{"d_expert": 64, "d_shared_expert": 0, "routed_scale": 2.5, "balance_loss": 0.00244, "balance_bias": false, "init_std_router": 0.016, "vocab_size": 8192, "learning_rate": 0.00971, "batch_tokens": 65536, "max_seq_len": 256}
Below are experts of layer 3 (counted from 0) of a mixture-of-experts language model. Rows are named router (the router's row for the expert), gate (a neuron's input weights, with its number), up (a neuron's input weights, with its number) and show model dimensions 0-127. Each number is 50 + 15 x the weight over its row's rms, rounded and kept within 0 to 99.
Before each expert's rows: a language model's description of what the expert responds to; "comes after" lists some tokens at least twice as common just before its tokens as in all text. This comes from a sample of Wikipedia text that the model never trained on. Tokens count by the router's weight.

# expert 61
Description: Articles, prepositions and possessive pronouns in running prose, such as the, of, in, his, and the possessive s after an apostrophe.
comes after: " of", "'", " in", " to", " for", " at"
router:60 47 76 35 68 48 72 63 62 67 45 55 63 52 38 65 70 41 56 44 67 41 35 40 55 59 42 40 33 54 38 65 43 37 42 42 57 52 49 36 32 45 63 31 36 53 29 56 24 46 38 56 40 27 44 73 57 76 62 29 66 51 60 44 47 47 50 69 46 48 29 88 73 46 53 48 49 90 80 48 74 59 44 48 13 88 65 70 18 33 37 62 44 39 47 50 35 45 81 49 67 52 53 59 57 47 42 50 33 40 38 54 67 38 67 56 77 51 71 39 46 83 62 56 50 45 24 47
gate3:57 64 37 42 59 79 54 45 49 44 47 43 45 45 30 25 51 35 74 56 59 53 75 41 51 80 50 60 48 77 42 52 39 54 51 62 80 64 42 43 51 37 70 29 51 48 41 65 43 48 16 62 55 27 39 65 44 79 49 26 44 73 33 35 51 38 73 76 39 16 51 75 58 49 47 52 56 80 22 28 37 49 70 36 29 71 43 36 54 41 42 51 41 14 46 40 44 28 48 52 27 37 66 47 55 50 43 38 28 49 54 34 44 29 46 50 50 62 57 58 59 68 93 56 46 39 39 68
up3:40 33 41 54 54 49 50 52 27 78 66 36 52 67 45 18 38 58 53 55 56 34 52 52 44 25 35 48 44 47 37 36 38 63 60 50 45 43 56 66 35 36 56 37 57 15 74 31 81 52 37 18 40 84 39 48 33 53 30 55 49 58 44 67 36 41 54 56 79 38 32 65 54 46 38 51 40 27 28 21 71 81 44 57 46 46 41 22 51 66 56 47 36 43 53 57 64 48 68 62 19 49 29 24 71 54 59 43 36 20 64 57 22 35 62 51 57 30 53 73 58 63 66 52 71 45 43 64
gate4:52 66 79 40 55 47 69 28 33 65 60 43 58 59 29 32 74 43 52 69 43 31 29 30 31 26 47 80 48 61 46 63 38 58 45 33 60 46 51 52 50 57 42 51 48 19 49 54 46 69 58 60 33 44 45 75 59 39 35 31 31 69 42 58 85 48 56 37 57 51 53 57 62 62 55 41 50 84 49 55 64 69 62 68 29 84 62 59 27 41 62 54 50 62 59 51 54 51 44 47 37 61 12 68 41 27 58 48 70 68 58 57 65 43 49 63 77 45 44 98 57 57 48 66 58 38 34 80
up4:47 48 42 52 53 43 46 74 37 25 73 20 62 65 48 44 45 35 67 34 38 68 54 48 70 53 52 39 53 49 43 49 45 44 60 38 46 60 52 36 81 38 39 64 85 56 45 72 39 39 68 35 61 35 45 10 60 42 52 23 50 67 49 33 94 44 55 56 41 40 79 67 60 60 60 43 65 61 67 39 53 38 90 54 23 75 42 45 57 47 49 52 29 45 41 46 64 50 30 55 53 73 41 48 49 41 70 51 55 42 57 50 13 35 64 76 54 57 44 82 56 47 33 34 23 68 48 61
gate5:53 78 56 35 39 61 12 30 54 59 79 57 31 50 58 64 22 71 65 56 66 60 53 46 22 44 41 63 57 56 00 46 39 54 64 48 51 60 43 42 47 55 50 33 70 35 59 51 54 54 70 51 67 81 70 41 59 84 46 50 64 62 35 48 54 56 34 57 65 69 74 66 36 61 47 60 41 41 33 45 38 42 27 56 70 64 61 49 43 38 50 55 52 46 38 74 41 55 44 55 35 42 60 19 59 64 70 52 70 67 49 48 44 10 55 46 48 63 27 29 37 61 43 37 70 35 31 35
up5:56 17 42 45 36 38 75 28 46 71 51 50 48 49 34 29 58 36 34 48 37 56 64 62 34 25 47 66 48 44 79 49 84 44 57 60 80 47 69 47 44 48 33 67 72 51 54 38 56 18 52 41 47 11 60 77 52 09 53 57 66 35 56 37 47 46 52 64 33 47 34 75 45 54 52 42 44 37 73 57 74 35 29 34 38 49 46 66 35 46 71 65 76 25 60 52 51 37 62 56 39 38 60 43 18 64 10 54 45 36 60 54 64 65 33 59 46 37 64 50 43 42 47 51 63 43 46 47
gate6:59 46 48 64 50 35 65 73 61 41 58 77 59 32 44 60 82 55 32 37 47 90 85 57 62 71 52 65 48 24 43 46 39 56 77 52 40 48 43 51 75 31 65 44 59 50 62 36 59 44 46 76 36 65 51 70 46 37 62 44 67 87 59 33 75 45 59 42 44 56 28 58 39 42 64 68 49 80 65 40 56 19 57 44 24 69 36 66 70 56 46 44 40 64 88 45 47 59 24 76 62 48 30 38 41 60 44 40 38 53 45 39 34 40 54 59 29 62 28 40 41 41 48 33 45 39 39 47
up6:42 81 32 34 93 42 61 48 72 44 53 87 41 43 38 47 50 62 25 49 68 49 58 71 56 39 37 53 36 28 93 66 70 36 28 36 62 47 26 63 53 65 48 66 30 54 53 51 44 78 52 54 42 31 38 52 42 39 61 60 58 30 52 39 58 48 47 59 24 43 64 59 56 59 42 73 70 51 39 70 27 57 23 64 49 51 30 51 29 48 41 78 69 49 58 59 43 50 44 26 33 56 57 64 52 40 60 53 82 46 62 36 67 49 55 56 75 75 41 70 18 55 38 41 48 53 55 43
gate7:80 71 40 43 58 20 53 50 55 67 54 54 46 49 19 54 33 60 77 49 51 15 35 38 34 40 30 60 40 31 53 52 75 30 44 66 50 52 78 41 15 21 42 63 51 60 61 50 53 70 33 56 39 19 44 33 45 35 27 47 20 48 72 54 26 38 42 50 60 72 45 55 55 53 38 44 51 55 46 69 72 39 47 44 41 35 37 59 22 52 66 43 47 72 40 44 35 49 84 60 61 53 42 36 26 28 50 56 60 61 22 49 66 62 56 59 52 63 55 41 27 50 41 41 59 38 75 74
up7:60 52 61 68 55 35 38 39 51 39 35 66 36 57 42 60 32 41 67 37 35 50 26 56 51 49 60 77 63 09 66 37 56 52 66 67 27 61 34 54 59 81 62 31 46 67 53 49 53 39 65 57 47 45 41 46 54 68 64 53 23 43 43 62 19 44 44 56 48 31 65 47 33 70 59 60 45 43 53 64 40 63 49 31 67 59 38 39 50 37 50 29 59 48 55 39 40 72 23 74 77 50 65 40 05 60 40 33 25 52 33 51 47 65 40 38 30 61 19 67 52 54 33 43 56 56 45 99
gate8:54 38 79 44 64 49 49 52 49 87 58 62 39 58 33 72 61 43 65 45 69 38 51 47 44 66 56 66 23 65 52 23 65 62 40 50 55 39 55 72 41 54 58 52 32 55 66 39 78 73 63 55 49 51 52 42 66 70 59 46 47 46 46 25 57 61 76 50 42 44 43 73 73 62 35 58 54 35 34 43 70 59 54 65 48 54 23 37 68 65 20 79 57 13 46 99 49 62 78 64 73 40 54 44 36 41 71 44 37 65 33 56 59 50 50 47 44 52 48 49 68 45 84 64 60 46 30 65
up8:53 51 56 33 60 56 39 43 86 54 48 00 44 76 31 47 25 63 41 23 56 38 72 79 54 31 68 49 58 72 41 51 47 82 48 50 70 68 35 62 31 59 71 42 23 76 49 55 81 57 62 61 59 56 39 58 33 50 61 52 69 64 48 41 45 67 54 54 79 51 34 44 65 57 26 64 61 63 48 47 59 30 47 55 15 54 34 48 34 30 54 25 44 30 47 62 57 48 40 46 44 65 44 59 49 69 55 67 48 55 65 41 35 56 63 68 35 66 26 68 37 48 57 74 43 68 53 45
gate9:51 68 72 51 52 59 64 62 58 35 77 82 87 42 69 61 24 36 23 48 52 51 63 44 41 35 49 79 65 41 39 29 47 31 54 62 44 44 78 40 88 44 50 48 60 56 51 47 48 56 41 22 41 32 59 39 50 56 72 68 58 73 40 42 43 37 55 70 45 80 71 24 43 32 42 63 53 48 66 18 75 45 49 49 40 55 41 49 51 42 57 60 43 45 51 64 45 68 39 81 45 46 46 57 50 63 63 42 56 19 47 68 57 40 72 75 53 67 38 47 26 73 55 41 20 46 64 33
up9:60 33 19 52 42 53 30 35 43 57 58 78 69 35 43 67 61 44 46 57 19 35 58 49 51 37 68 70 54 40 71 40 52 68 47 64 33 64 47 58 54 51 62 24 43 54 58 44 51 49 54 49 54 44 59 43 41 44 52 60 24 44 37 47 54 90 57 56 37 66 66 69 36 44 43 43 47 63 57 42 93 54 74 71 41 64 66 72 35 36 51 49 49 56 71 67 26 82 56 37 32 71 30 48 69 32 46 10 47 66 43 31 37 67 43 58 40 52 45 38 56 83 75 48 48 30 74 68
gate10:65 49 66 69 66 33 46 45 53 31 47 39 39 61 35 53 80 38 46 73 35 35 63 50 56 48 41 31 40 47 75 50 29 73 56 50 58 57 35 66 61 46 51 86 39 42 37 28 14 45 35 29 79 44 48 63 25 62 32 71 58 66 73 42 48 45 43 51 45 52 56 30 70 65 53 42 52 56 53 23 49 52 40 57 53 38 72 41 06 41 27 37 69 50 19 62 37 30 52 43 58 70 55 66 58 27 30 63 38 38 54 31 56 67 52 49 68 59 26 74 39 50 49 73 37 57 35 69
up10:56 52 45 57 57 41 42 46 56 46 45 43 52 44 32 32 53 57 30 51 49 58 56 61 26 52 53 46 47 58 81 70 97 68 39 47 55 49 42 58 20 59 56 64 49 67 43 60 86 44 81 52 47 76 30 43 67 53 45 20 61 59 65 68 36 54 41 79 84 41 58 54 53 66 34 85 18 69 56 62 39 22 43 37 35 73 51 41 63 31 59 57 64 35 58 44 61 39 45 39 45 48 49 54 53 48 26 38 25 54 49 55 30 59 30 22 65 60 71 59 56 74 34 68 59 62 29 53
gate11:45 67 71 53 80 46 57 67 70 55 33 47 25 45 54 59 59 59 72 42 45 50 56 35 77 38 57 69 66 40 22 57 46 52 36 41 51 33 48 45 73 36 63 42 77 55 57 40 36 70 44 60 56 34 29 94 62 55 62 87 79 53 38 69 62 53 54 48 43 58 34 42 53 67 36 68 38 52 42 13 28 43 47 43 58 53 45 56 43 73 53 67 48 44 61 54 43 39 68 31 46 53 34 48 68 36 64 37 62 69 05 35 47 48 73 45 51 77 45 15 42 49 31 67 63 46 52 59
up11:70 69 60 53 34 64 77 60 47 53 48 44 52 44 57 69 64 48 84 41 47 44 52 76 28 24 62 24 56 50 58 44 24 69 36 77 42 40 43 46 68 49 59 36 31 16 63 51 26 14 70 43 46 52 68 41 50 51 43 70 68 39 64 39 25 60 48 36 69 49 72 30 47 53 70 46 54 57 35 50 51 35 65 44 60 81 43 41 32 64 78 40 47 57 44 41 50 35 56 38 73 46 59 50 42 33 58 42 43 50 55 38 55 03 40 63 55 37 54 70 56 50 48 10 32 37 37 38
gate12:38 48 50 54 74 54 68 31 58 48 48 59 81 66 37 36 59 53 48 44 29 34 21 24 57 75 35 77 55 71 73 68 48 52 33 26 49 41 61 45 57 46 62 37 37 32 45 70 37 37 13 73 37 25 59 63 38 64 61 30 31 59 68 51 43 72 49 47 33 52 65 77 51 31 35 31 41 11 66 44 54 73 49 47 50 71 37 55 47 48 54 47 77 33 56 33 44 33 57 57 28 57 35 74 58 37 42 55 66 68 61 70 48 66 35 36 43 71 48 53 61 57 45 52 57 80 31 42
up12:42 47 40 65 58 53 45 39 51 28 57 29 53 53 35 36 73 55 70 39 43 56 25 40 53 60 44 46 62 42 44 53 53 31 58 73 48 26 27 46 58 45 61 44 38 07 50 32 47 30 66 28 47 62 42 74 37 31 55 35 65 28 46 66 31 32 31 72 83 31 43 03 46 52 43 56 23 50 48 47 41 17 47 52 45 41 49 70 55 50 28 40 53 69 51 44 36 53 48 36 62 53 49 28 23 76 23 55 38 52 32 24 60 33 59 37 51 20 43 72 53 35 48 52 49 35 38 36
gate13:73 64 71 65 87 62 38 29 55 60 23 55 56 42 69 43 58 39 40 65 73 53 46 65 53 42 39 59 31 60 51 53 41 33 33 41 60 47 58 34 37 25 69 11 36 46 72 54 49 63 71 40 43 19 45 64 56 66 59 56 58 51 57 69 43 65 35 48 25 49 76 35 46 65 48 37 55 59 36 46 46 70 74 65 31 46 55 41 20 33 37 36 39 37 18 47 46 53 61 38 66 52 48 55 60 48 32 51 63 26 57 52 36 48 54 79 94 49 69 51 57 83 46 61 65 33 39 40
up13:51 66 45 47 71 36 70 57 28 45 68 66 44 59 40 56 76 55 45 58 58 52 39 41 47 39 53 12 60 24 59 57 26 70 40 46 61 22 37 43 63 50 40 61 00 34 35 52 54 58 60 70 72 27 30 46 33 53 47 53 70 48 67 56 53 52 53 47 23 44 54 62 33 67 51 67 67 51 54 51 33 43 53 42 49 71 49 35 32 58 68 54 59 45 51 64 21 49 24 53 44 82 57 62 28 63 42 59 17 22 73 26 54 67 42 65 47 43 47 49 76 49 38 43 52 16 54 32
gate14:88 84 62 44 37 82 64 48 49 53 65 42 40 39 24 18 71 32 60 65 52 52 58 52 45 59 67 34 72 62 63 60 45 58 64 56 54 55 19 26 22 63 49 54 62 34 47 57 67 53 49 38 39 53 37 45 38 57 56 55 74 65 49 40 77 65 61 52 54 59 63 37 74 29 59 51 85 41 60 52 51 50 52 48 61 47 38 50 55 55 60 69 54 57 66 61 26 45 71 38 66 53 30 77 61 70 50 35 65 48 18 02 63 42 61 49 81 52 61 65 39 44 42 48 46 38 46 34
up14:80 38 40 38 60 30 28 45 56 82 62 39 56 51 45 74 50 53 60 58 72 82 44 44 51 50 65 48 39 40 50 40 51 56 53 73 54 61 52 66 17 85 39 52 49 52 57 60 54 45 50 46 34 35 68 41 51 47 50 30 67 36 45 46 64 47 61 27 59 37 32 33 35 40 65 50 50 51 80 58 20 56 58 73 56 57 29 78 23 42 49 50 66 42 59 51 39 41 57 61 67 56 50 65 18 62 68 62 18 32 23 61 86 54 62 62 67 26 48 56 45 49 39 59 38 51 24 85
gate15:64 52 71 65 64 45 50 61 46 64 23 52 75 45 38 69 54 50 41 39 00 75 48 56 71 56 48 35 52 57 44 69 42 27 72 44 48 17 52 34 62 53 61 66 46 57 50 51 45 57 47 64 31 73 49 45 47 30 69 49 48 69 33 63 75 50 55 72 58 80 29 50 45 51 40 48 51 69 65 53 55 71 46 40 62 48 61 53 24 74 86 43 38 35 70 29 66 59 18 38 49 66 47 63 40 65 33 78 52 47 42 08 46 49 47 42 55 45 51 70 18 40 43 52 41 56 56 49
up15:78 73 74 82 11 45 43 29 50 33 74 35 51 47 89 68 36 39 41 48 44 44 32 60 54 39 37 40 79 44 54 50 50 47 51 35 28 69 37 69 43 62 46 42 48 41 43 58 28 65 55 42 57 40 56 32 58 29 55 41 37 50 65 44 10 52 70 71 69 47 56 46 31 35 65 54 54 42 64 23 76 39 57 45 55 27 50 49 54 33 55 69 68 71 38 54 40 43 43 43 69 44 37 41 76 55 50 53 41 45 28 67 38 36 73 64 63 60 28 67 58 40 21 34 52 44 74 57
gate16:81 44 53 63 58 56 73 56 58 54 39 41 39 37 58 49 62 67 44 50 70 72 44 57 52 33 18 64 68 48 70 22 18 67 43 41 27 65 62 19 37 46 56 47 79 34 44 16 56 62 40 52 55 61 33 34 90 32 34 76 59 15 65 60 37 54 49 55 16 56 53 33 39 53 62 48 41 44 65 28 68 70 44 52 49 51 43 57 60 48 32 44 45 56 55 33 42 26 48 25 36 29 41 60 66 47 17 47 61 42 26 62 51 63 73 43 29 47 48 59 40 59 41 59 48 49 36 48
up16:64 34 63 68 66 42 70 60 37 65 48 59 55 23 67 45 38 58 32 56 41 60 18 52 50 36 35 55 15 39 39 34 79 46 65 44 60 66 69 47 56 50 49 27 68 59 51 49 69 30 79 58 60 39 30 71 61 83 39 52 46 66 26 25 63 39 23 46 39 31 50 43 47 70 52 52 25 56 47 43 46 80 46 53 51 50 53 44 64 43 37 72 56 35 49 49 54 63 73 23 34 64 34 12 27 32 39 53 42 42 74 52 58 46 75 69 52 71 55 51 31 58 54 45 32 39 75 39
gate17:57 71 44 47 69 66 60 54 77 52 39 42 49 57 50 53 36 46 44 50 36 69 65 35 64 56 38 53 75 60 49 67 74 72 42 30 56 64 68 57 48 59 36 40 71 36 39 13 22 75 61 77 11 43 41 75 40 66 31 29 62 47 43 52 63 48 45 50 32 45 40 14 48 41 85 63 39 84 28 62 12 60 39 48 53 30 51 74 44 43 63 50 36 35 55 47 60 46 58 32 65 42 57 29 70 59 28 64 54 57 35 32 62 45 42 68 69 67 56 51 65 51 40 48 57 49 42 49
up17:60 35 47 61 39 35 48 72 39 34 55 67 71 40 63 42 45 46 21 45 28 63 84 47 47 42 31 33 44 54 60 30 47 50 85 47 54 41 78 30 63 68 54 47 55 48 63 33 99 28 64 52 51 54 53 38 28 38 62 48 54 69 53 31 69 40 33 51 53 68 54 45 59 67 70 34 42 41 59 38 72 20 75 73 47 57 23 54 46 29 42 65 61 64 42 58 49 59 43 57 34 57 34 38 60 58 56 39 43 19 31 46 69 39 24 38 39 20 58 49 30 34 44 27 60 32 47 53
gate18:74 54 69 53 00 73 61 84 72 59 60 40 49 55 45 39 51 30 53 33 56 54 51 59 68 71 49 49 47 68 27 65 61 30 50 42 42 46 79 55 52 40 72 67 43 57 44 48 58 56 58 51 38 50 64 34 68 75 62 51 21 38 42 48 70 38 52 45 52 69 39 48 52 40 31 68 27 43 46 55 34 48 60 71 47 60 68 70 54 59 43 41 42 37 61 30 68 76 74 15 72 50 34 38 48 61 49 60 88 47 53 54 55 32 50 43 45 63 49 31 48 62 46 36 55 98 64 66
up18:40 23 44 61 53 19 66 80 38 49 51 55 33 58 48 43 32 54 41 48 55 10 34 33 61 45 38 36 61 52 52 17 38 39 70 30 20 44 29 62 29 44 36 60 66 66 93 43 54 76 30 47 43 42 57 54 46 36 19 42 44 55 47 48 36 68 32 62 43 12 44 41 14 79 56 50 52 48 61 67 55 49 41 49 52 50 33 69 44 48 42 50 38 42 39 65 52 43 57 71 29 48 75 39 39 66 46 65 57 45 45 44 54 43 18 47 22 55 53 60 63 59 63 47 60 43 71 69
gate19:42 67 41 45 30 85 74 79 50 70 54 40 61 27 48 47 60 31 52 50 54 40 35 69 50 50 47 44 67 77 38 45 58 63 51 25 37 19 18 52 22 64 47 40 40 42 42 51 47 46 51 41 42 66 53 62 61 65 08 71 35 62 41 71 51 50 69 53 56 51 52 49 31 50 59 46 45 62 45 69 49 31 51 59 13 40 49 19 58 53 55 52 45 41 77 44 58 65 46 42 72 81 28 61 47 56 34 62 30 56 66 66 57 55 42 44 94 44 48 54 67 45 62 66 49 18 34 35
up19:56 31 65 42 35 72 55 49 50 38 63 24 35 48 74 40 40 48 42 55 63 46 48 57 31 72 43 31 69 84 47 58 38 39 35 33 34 65 39 70 28 32 39 41 30 34 57 21 33 34 34 54 81 62 30 45 49 36 34 46 27 42 32 41 24 14 77 60 68 67 53 57 61 69 70 46 39 59 41 55 42 29 61 54 42 56 58 58 77 47 53 56 71 55 63 40 56 53 66 24 44 49 65 26 31 55 40 32 50 46 78 46 38 64 44 37 58 56 65 34 52 74 45 48 75 24 43 23
gate20:33 46 39 52 15 54 44 12 52 57 32 40 32 14 73 43 58 43 72 33 44 24 59 56 33 35 62 61 29 54 57 69 58 31 69 68 55 72 38 40 37 53 44 65 68 24 47 48 37 36 59 56 55 60 51 83 53 39 32 88 62 32 40 61 42 62 50 17 37 20 66 42 43 69 41 28 42 31 49 43 59 54 57 69 65 60 60 63 64 71 54 53 53 50 54 69 52 53 68 62 76 51 41 65 39 50 55 33 46 41 44 55 59 71 39 31 35 49 68 38 79 32 70 42 55 39 49 39
up20:63 32 25 60 43 56 60 58 41 64 35 71 58 51 38 30 54 61 73 50 65 43 78 60 59 58 42 35 57 62 36 48 30 58 48 66 36 37 54 18 47 31 63 48 43 38 45 42 44 54 44 68 77 54 50 54 36 69 51 75 42 38 66 35 48 49 39 36 63 75 43 56 51 68 80 47 46 48 42 51 54 10 59 44 57 24 36 55 28 52 42 55 66 71 60 09 17 28 53 39 29 34 59 45 72 60 43 56 52 50 84 42 47 28 36 79 47 85 45 66 20 43 41 55 52 58 47 35
gate21:42 61 64 59 64 69 41 40 58 22 25 11 49 59 55 68 58 61 53 55 79 62 52 34 33 65 72 52 60 58 45 48 31 53 42 19 38 42 54 37 42 50 63 23 78 62 36 65 62 59 65 22 50 52 56 56 12 57 69 28 33 41 74 47 33 60 62 55 43 56 44 41 37 33 31 32 47 79 48 33 36 68 29 24 53 43 37 64 79 76 41 56 55 49 42 61 57 41 59 37 62 21 46 50 61 64 39 40 48 41 53 36 63 51 31 51 53 40 74 80 63 41 51 66 84 50 61 53
up21:55 38 43 48 30 58 83 34 11 64 60 50 46 68 51 48 64 40 37 19 44 36 34 40 40 64 56 68 62 11 61 43 40 37 48 61 29 46 47 55 34 52 46 53 55 70 27 53 27 66 53 37 57 40 41 55 64 71 45 41 69 49 49 46 77 60 64 36 83 45 61 32 46 46 46 75 34 44 49 76 75 30 28 51 67 34 58 55 33 22 61 62 27 63 60 49 51 66 73 66 48 67 63 58 54 17 58 51 39 67 57 49 21 46 28 45 77 70 52 39 45 39 38 37 36 44 68 47
gate22:40 57 35 33 47 42 54 60 33 58 59 36 58 62 58 64 63 64 51 71 44 32 38 53 68 41 45 21 50 47 59 49 69 23 60 86 70 43 59 33 52 56 55 64 69 30 58 45 28 55 58 45 60 63 35 51 57 64 52 63 24 69 15 51 48 81 45 72 26 38 49 59 35 52 37 37 64 41 77 33 58 61 58 66 40 59 40 62 75 54 23 37 44 27 84 42 27 50 47 17 30 56 55 48 27 42 58 65 34 54 54 73 31 66 63 56 57 52 71 37 33 32 52 57 38 60 18 31
up22:86 28 56 64 51 43 57 44 47 67 34 41 38 79 33 78 64 50 77 27 57 35 22 47 61 30 65 30 60 46 49 40 34 64 42 62 58 54 49 45 56 57 38 53 65 54 56 44 39 54 43 58 48 52 47 34 50 60 46 72 32 61 52 74 68 70 46 69 25 51 50 41 43 52 75 58 66 46 32 35 33 66 40 30 43 69 80 47 19 41 66 62 37 41 43 71 37 48 64 25 43 46 42 45 49 40 59 91 68 71 36 71 15 35 42 43 74 63 27 35 41 53 37 27 35 58 38 40
gate23:45 57 69 33 40 67 33 48 73 68 59 51 50 42 39 95 38 61 44 52 36 37 34 37 52 32 64 52 27 58 57 47 40 47 59 69 59 53 68 51 24 74 56 49 38 42 58 35 44 66 66 53 48 45 64 48 49 52 35 52 67 56 65 82 29 37 60 48 43 58 41 73 59 61 34 59 62 26 71 53 50 62 65 48 50 71 66 15 49 58 20 49 66 46 49 57 84 73 51 42 56 29 50 75 33 45 64 49 58 72 57 87 46 55 72 53 59 47 68 45 36 67 33 64 51 79 56 11
up23:45 33 69 62 40 30 45 61 51 52 35 62 69 82 47 51 68 50 74 54 38 73 36 74 68 64 46 54 44 57 21 42 57 59 57 41 48 36 43 64 58 38 41 60 41 68 63 29 45 57 23 34 46 46 43 29 57 62 43 68 50 49 18 39 83 71 44 63 69 46 56 17 41 42 59 62 48 82 53 58 41 59 42 47 37 23 51 63 55 43 66 31 54 60 44 22 73 59 38 66 68 59 45 61 47 56 54 69 50 66 76 58 47 46 53 21 65 40 61 31 43 43 32 48 10 50 50 06
gate24:78 53 56 32 54 58 52 63 58 47 72 61 45 50 46 44 75 47 56 52 39 57 53 35 77 69 35 53 58 47 46 09 70 49 18 66 06 49 57 26 55 53 52 43 50 26 34 39 49 76 53 42 60 77 54 67 56 53 50 56 66 60 55 42 71 58 72 56 45 67 57 44 63 22 79 55 70 66 52 69 59 62 52 42 31 55 60 57 46 73 42 73 50 47 71 55 41 48 60 62 52 94 53 64 45 22 62 42 45 48 56 53 57 37 79 67 47 48 65 15 59 35 51 76 51 43 37 27
up24:35 51 43 47 73 45 41 48 35 48 42 33 41 51 84 41 37 46 58 69 52 45 51 45 55 50 65 59 34 62 72 17 40 61 35 18 63 56 80 29 50 54 46 49 40 61 64 34 60 50 50 32 52 43 29 49 64 73 34 56 58 39 28 33 66 23 51 54 34 17 76 45 45 51 41 78 45 66 49 52 51 61 54 58 39 63 77 73 45 66 59 38 57 58 40 54 06 51 51 55 63 48 52 48 44 47 08 61 35 50 40 89 46 69 57 65 72 60 70 31 74 63 74 36 54 39 40 44
gate25:62 35 60 24 33 46 56 56 88 30 90 35 44 44 24 37 67 41 46 32 58 86 52 30 64 36 47 38 79 61 74 26 63 53 63 43 32 68 43 31 68 33 46 37 33 52 35 64 55 29 59 47 19 46 52 53 61 62 28 55 50 64 53 50 58 71 31 64 55 62 25 34 45 18 16 62 47 52 49 57 72 52 55 45 43 74 53 48 56 55 50 72 42 64 64 50 52 53 42 53 73 78 45 36 57 50 41 60 57 70 64 67 38 55 58 41 39 31 56 84 59 66 52 51 31 48 46 53
up25:60 43 47 48 55 62 40 55 42 71 10 40 82 74 42 41 31 26 64 66 33 40 36 34 58 67 40 65 42 54 30 45 40 52 49 26 61 40 54 65 62 67 26 03 50 59 67 38 40 67 47 45 84 49 63 40 23 35 60 29 33 56 34 34 60 43 78 43 61 47 33 34 78 63 45 56 50 54 76 53 43 51 42 56 51 62 34 25 33 59 49 59 36 53 49 13 32 40 67 30 52 14 62 48 58 52 41 41 63 61 54 43 56 43 48 45 72 51 54 36 43 72 55 40 59 43 25 43
gate26:45 81 35 66 36 40 58 41 60 49 52 49 45 68 50 51 60 33 41 33 45 62 46 39 60 71 48 49 41 52 69 65 66 56 25 37 33 44 57 51 46 51 50 63 40 50 58 59 51 50 19 65 48 16 51 81 50 81 70 43 24 62 74 52 63 53 62 62 46 52 46 55 61 40 21 68 68 49 46 71 43 45 57 67 51 65 65 90 64 44 43 73 42 57 50 54 75 47 51 33 90 27 39 39 69 61 58 80 61 41 38 28 34 57 39 57 53 64 68 12 40 58 70 35 68 49 71 27
up26:39 56 29 79 55 52 70 55 51 56 64 58 62 38 66 60 45 54 29 55 63 65 66 35 57 63 71 50 53 60 65 27 69 39 52 33 48 51 36 45 67 46 56 54 48 53 23 20 64 57 69 42 69 51 47 36 33 51 54 44 38 38 59 53 51 49 60 49 54 28 41 35 51 55 51 50 62 86 50 40 71 23 73 41 46 15 31 53 48 49 49 68 66 67 77 52 55 72 11 64 39 45 65 45 64 36 66 75 49 38 16 23 46 42 28 33 61 32 62 62 41 11 64 16 39 43 49 64
gate27:81 63 65 73 66 35 59 57 68 40 54 68 64 29 25 69 09 44 61 37 50 55 60 50 46 19 42 21 57 52 50 32 34 47 44 62 58 29 62 30 58 53 47 30 51 45 66 33 47 62 79 55 61 47 47 72 34 52 35 57 50 58 55 38 26 41 51 61 34 38 43 50 64 50 29 71 58 50 47 47 35 59 36 33 46 80 23 70 57 60 68 43 35 46 44 49 50 53 30 60 27 43 42 58 13 49 62 56 36 51 32 44 17 59 75 64 19 57 47 88 47 44 42 26 48 46 59 53
up27:65 31 36 62 62 60 84 43 42 77 39 47 48 47 61 43 65 64 34 72 57 59 42 51 54 57 37 26 68 60 65 52 34 52 10 62 23 54 16 61 41 51 50 66 39 55 32 28 62 57 59 63 56 65 57 49 24 38 29 36 56 41 39 39 41 40 53 23 53 56 61 36 49 59 61 65 54 79 29 57 46 44 34 61 62 07 17 26 32 51 46 66 37 36 56 53 38 37 64 56 86 52 40 53 31 36 67 42 58 34 44 48 57 61 27 58 35 50 24 68 30 54 44 41 39 46 47 74
gate28:45 69 46 51 42 45 38 51 66 26 45 75 61 55 64 53 44 40 62 18 66 79 54 38 51 49 45 57 24 67 54 53 54 53 64 65 26 49 64 48 39 66 50 38 64 29 46 85 54 43 45 56 33 66 57 63 48 46 54 28 42 37 65 52 55 50 30 93 35 36 38 24 51 63 36 38 59 66 63 50 57 56 56 45 79 54 87 62 35 48 33 51 44 28 58 45 56 74 39 33 53 69 63 49 61 48 28 39 66 61 39 08 32 59 63 58 71 82 58 42 27 54 28 47 45 78 35 37
up28:35 77 40 59 51 53 50 32 40 44 45 43 32 32 54 44 41 50 28 37 68 80 50 53 55 58 55 66 85 44 57 44 52 52 53 63 71 54 78 32 56 36 49 27 48 50 42 60 72 27 34 45 45 36 52 49 55 43 60 60 28 72 50 57 37 55 27 48 54 79 48 37 86 49 61 52 48 51 41 60 60 57 57 23 17 71 59 24 71 31 76 37 63 38 38 52 18 64 34 35 13 55 41 68 56 58 66 46 45 63 25 58 75 53 53 65 30 34 66 41 62 52 63 40 53 65 58 85
gate29:36 49 73 50 46 73 58 51 52 30 58 48 47 61 60 52 36 47 39 43 29 56 23 24 52 61 64 54 50 38 37 56 53 39 44 69 47 58 64 51 28 29 26 46 53 42 47 47 26 50 64 78 37 49 45 63 59 69 24 40 40 51 43 65 64 56 63 88 67 66 35 65 59 37 34 55 54 65 65 36 27 63 74 46 43 39 41 58 36 67 31 63 49 15 55 35 36 23 40 40 65 71 29 56 56 25 60 55 33 52 53 68 66 50 68 61 18 65 46 07 56 59 28 63 58 90 46 51
up29:16 29 29 47 47 42 43 63 40 73 76 40 61 35 75 46 57 55 25 45 46 36 58 34 58 70 33 34 42 53 59 37 59 35 43 24 58 17 24 79 49 58 38 58 41 37 52 43 77 57 24 59 50 60 76 21 42 54 47 42 66 62 24 60 58 60 41 70 71 17 40 72 40 68 49 38 67 53 46 54 51 46 25 55 60 38 42 51 26 46 85 55 51 60 43 67 82 47 71 35 39 65 49 44 67 55 32 62 40 65 36 54 38 36 55 53 60 62 74 56 64 42 54 32 71 37 47 49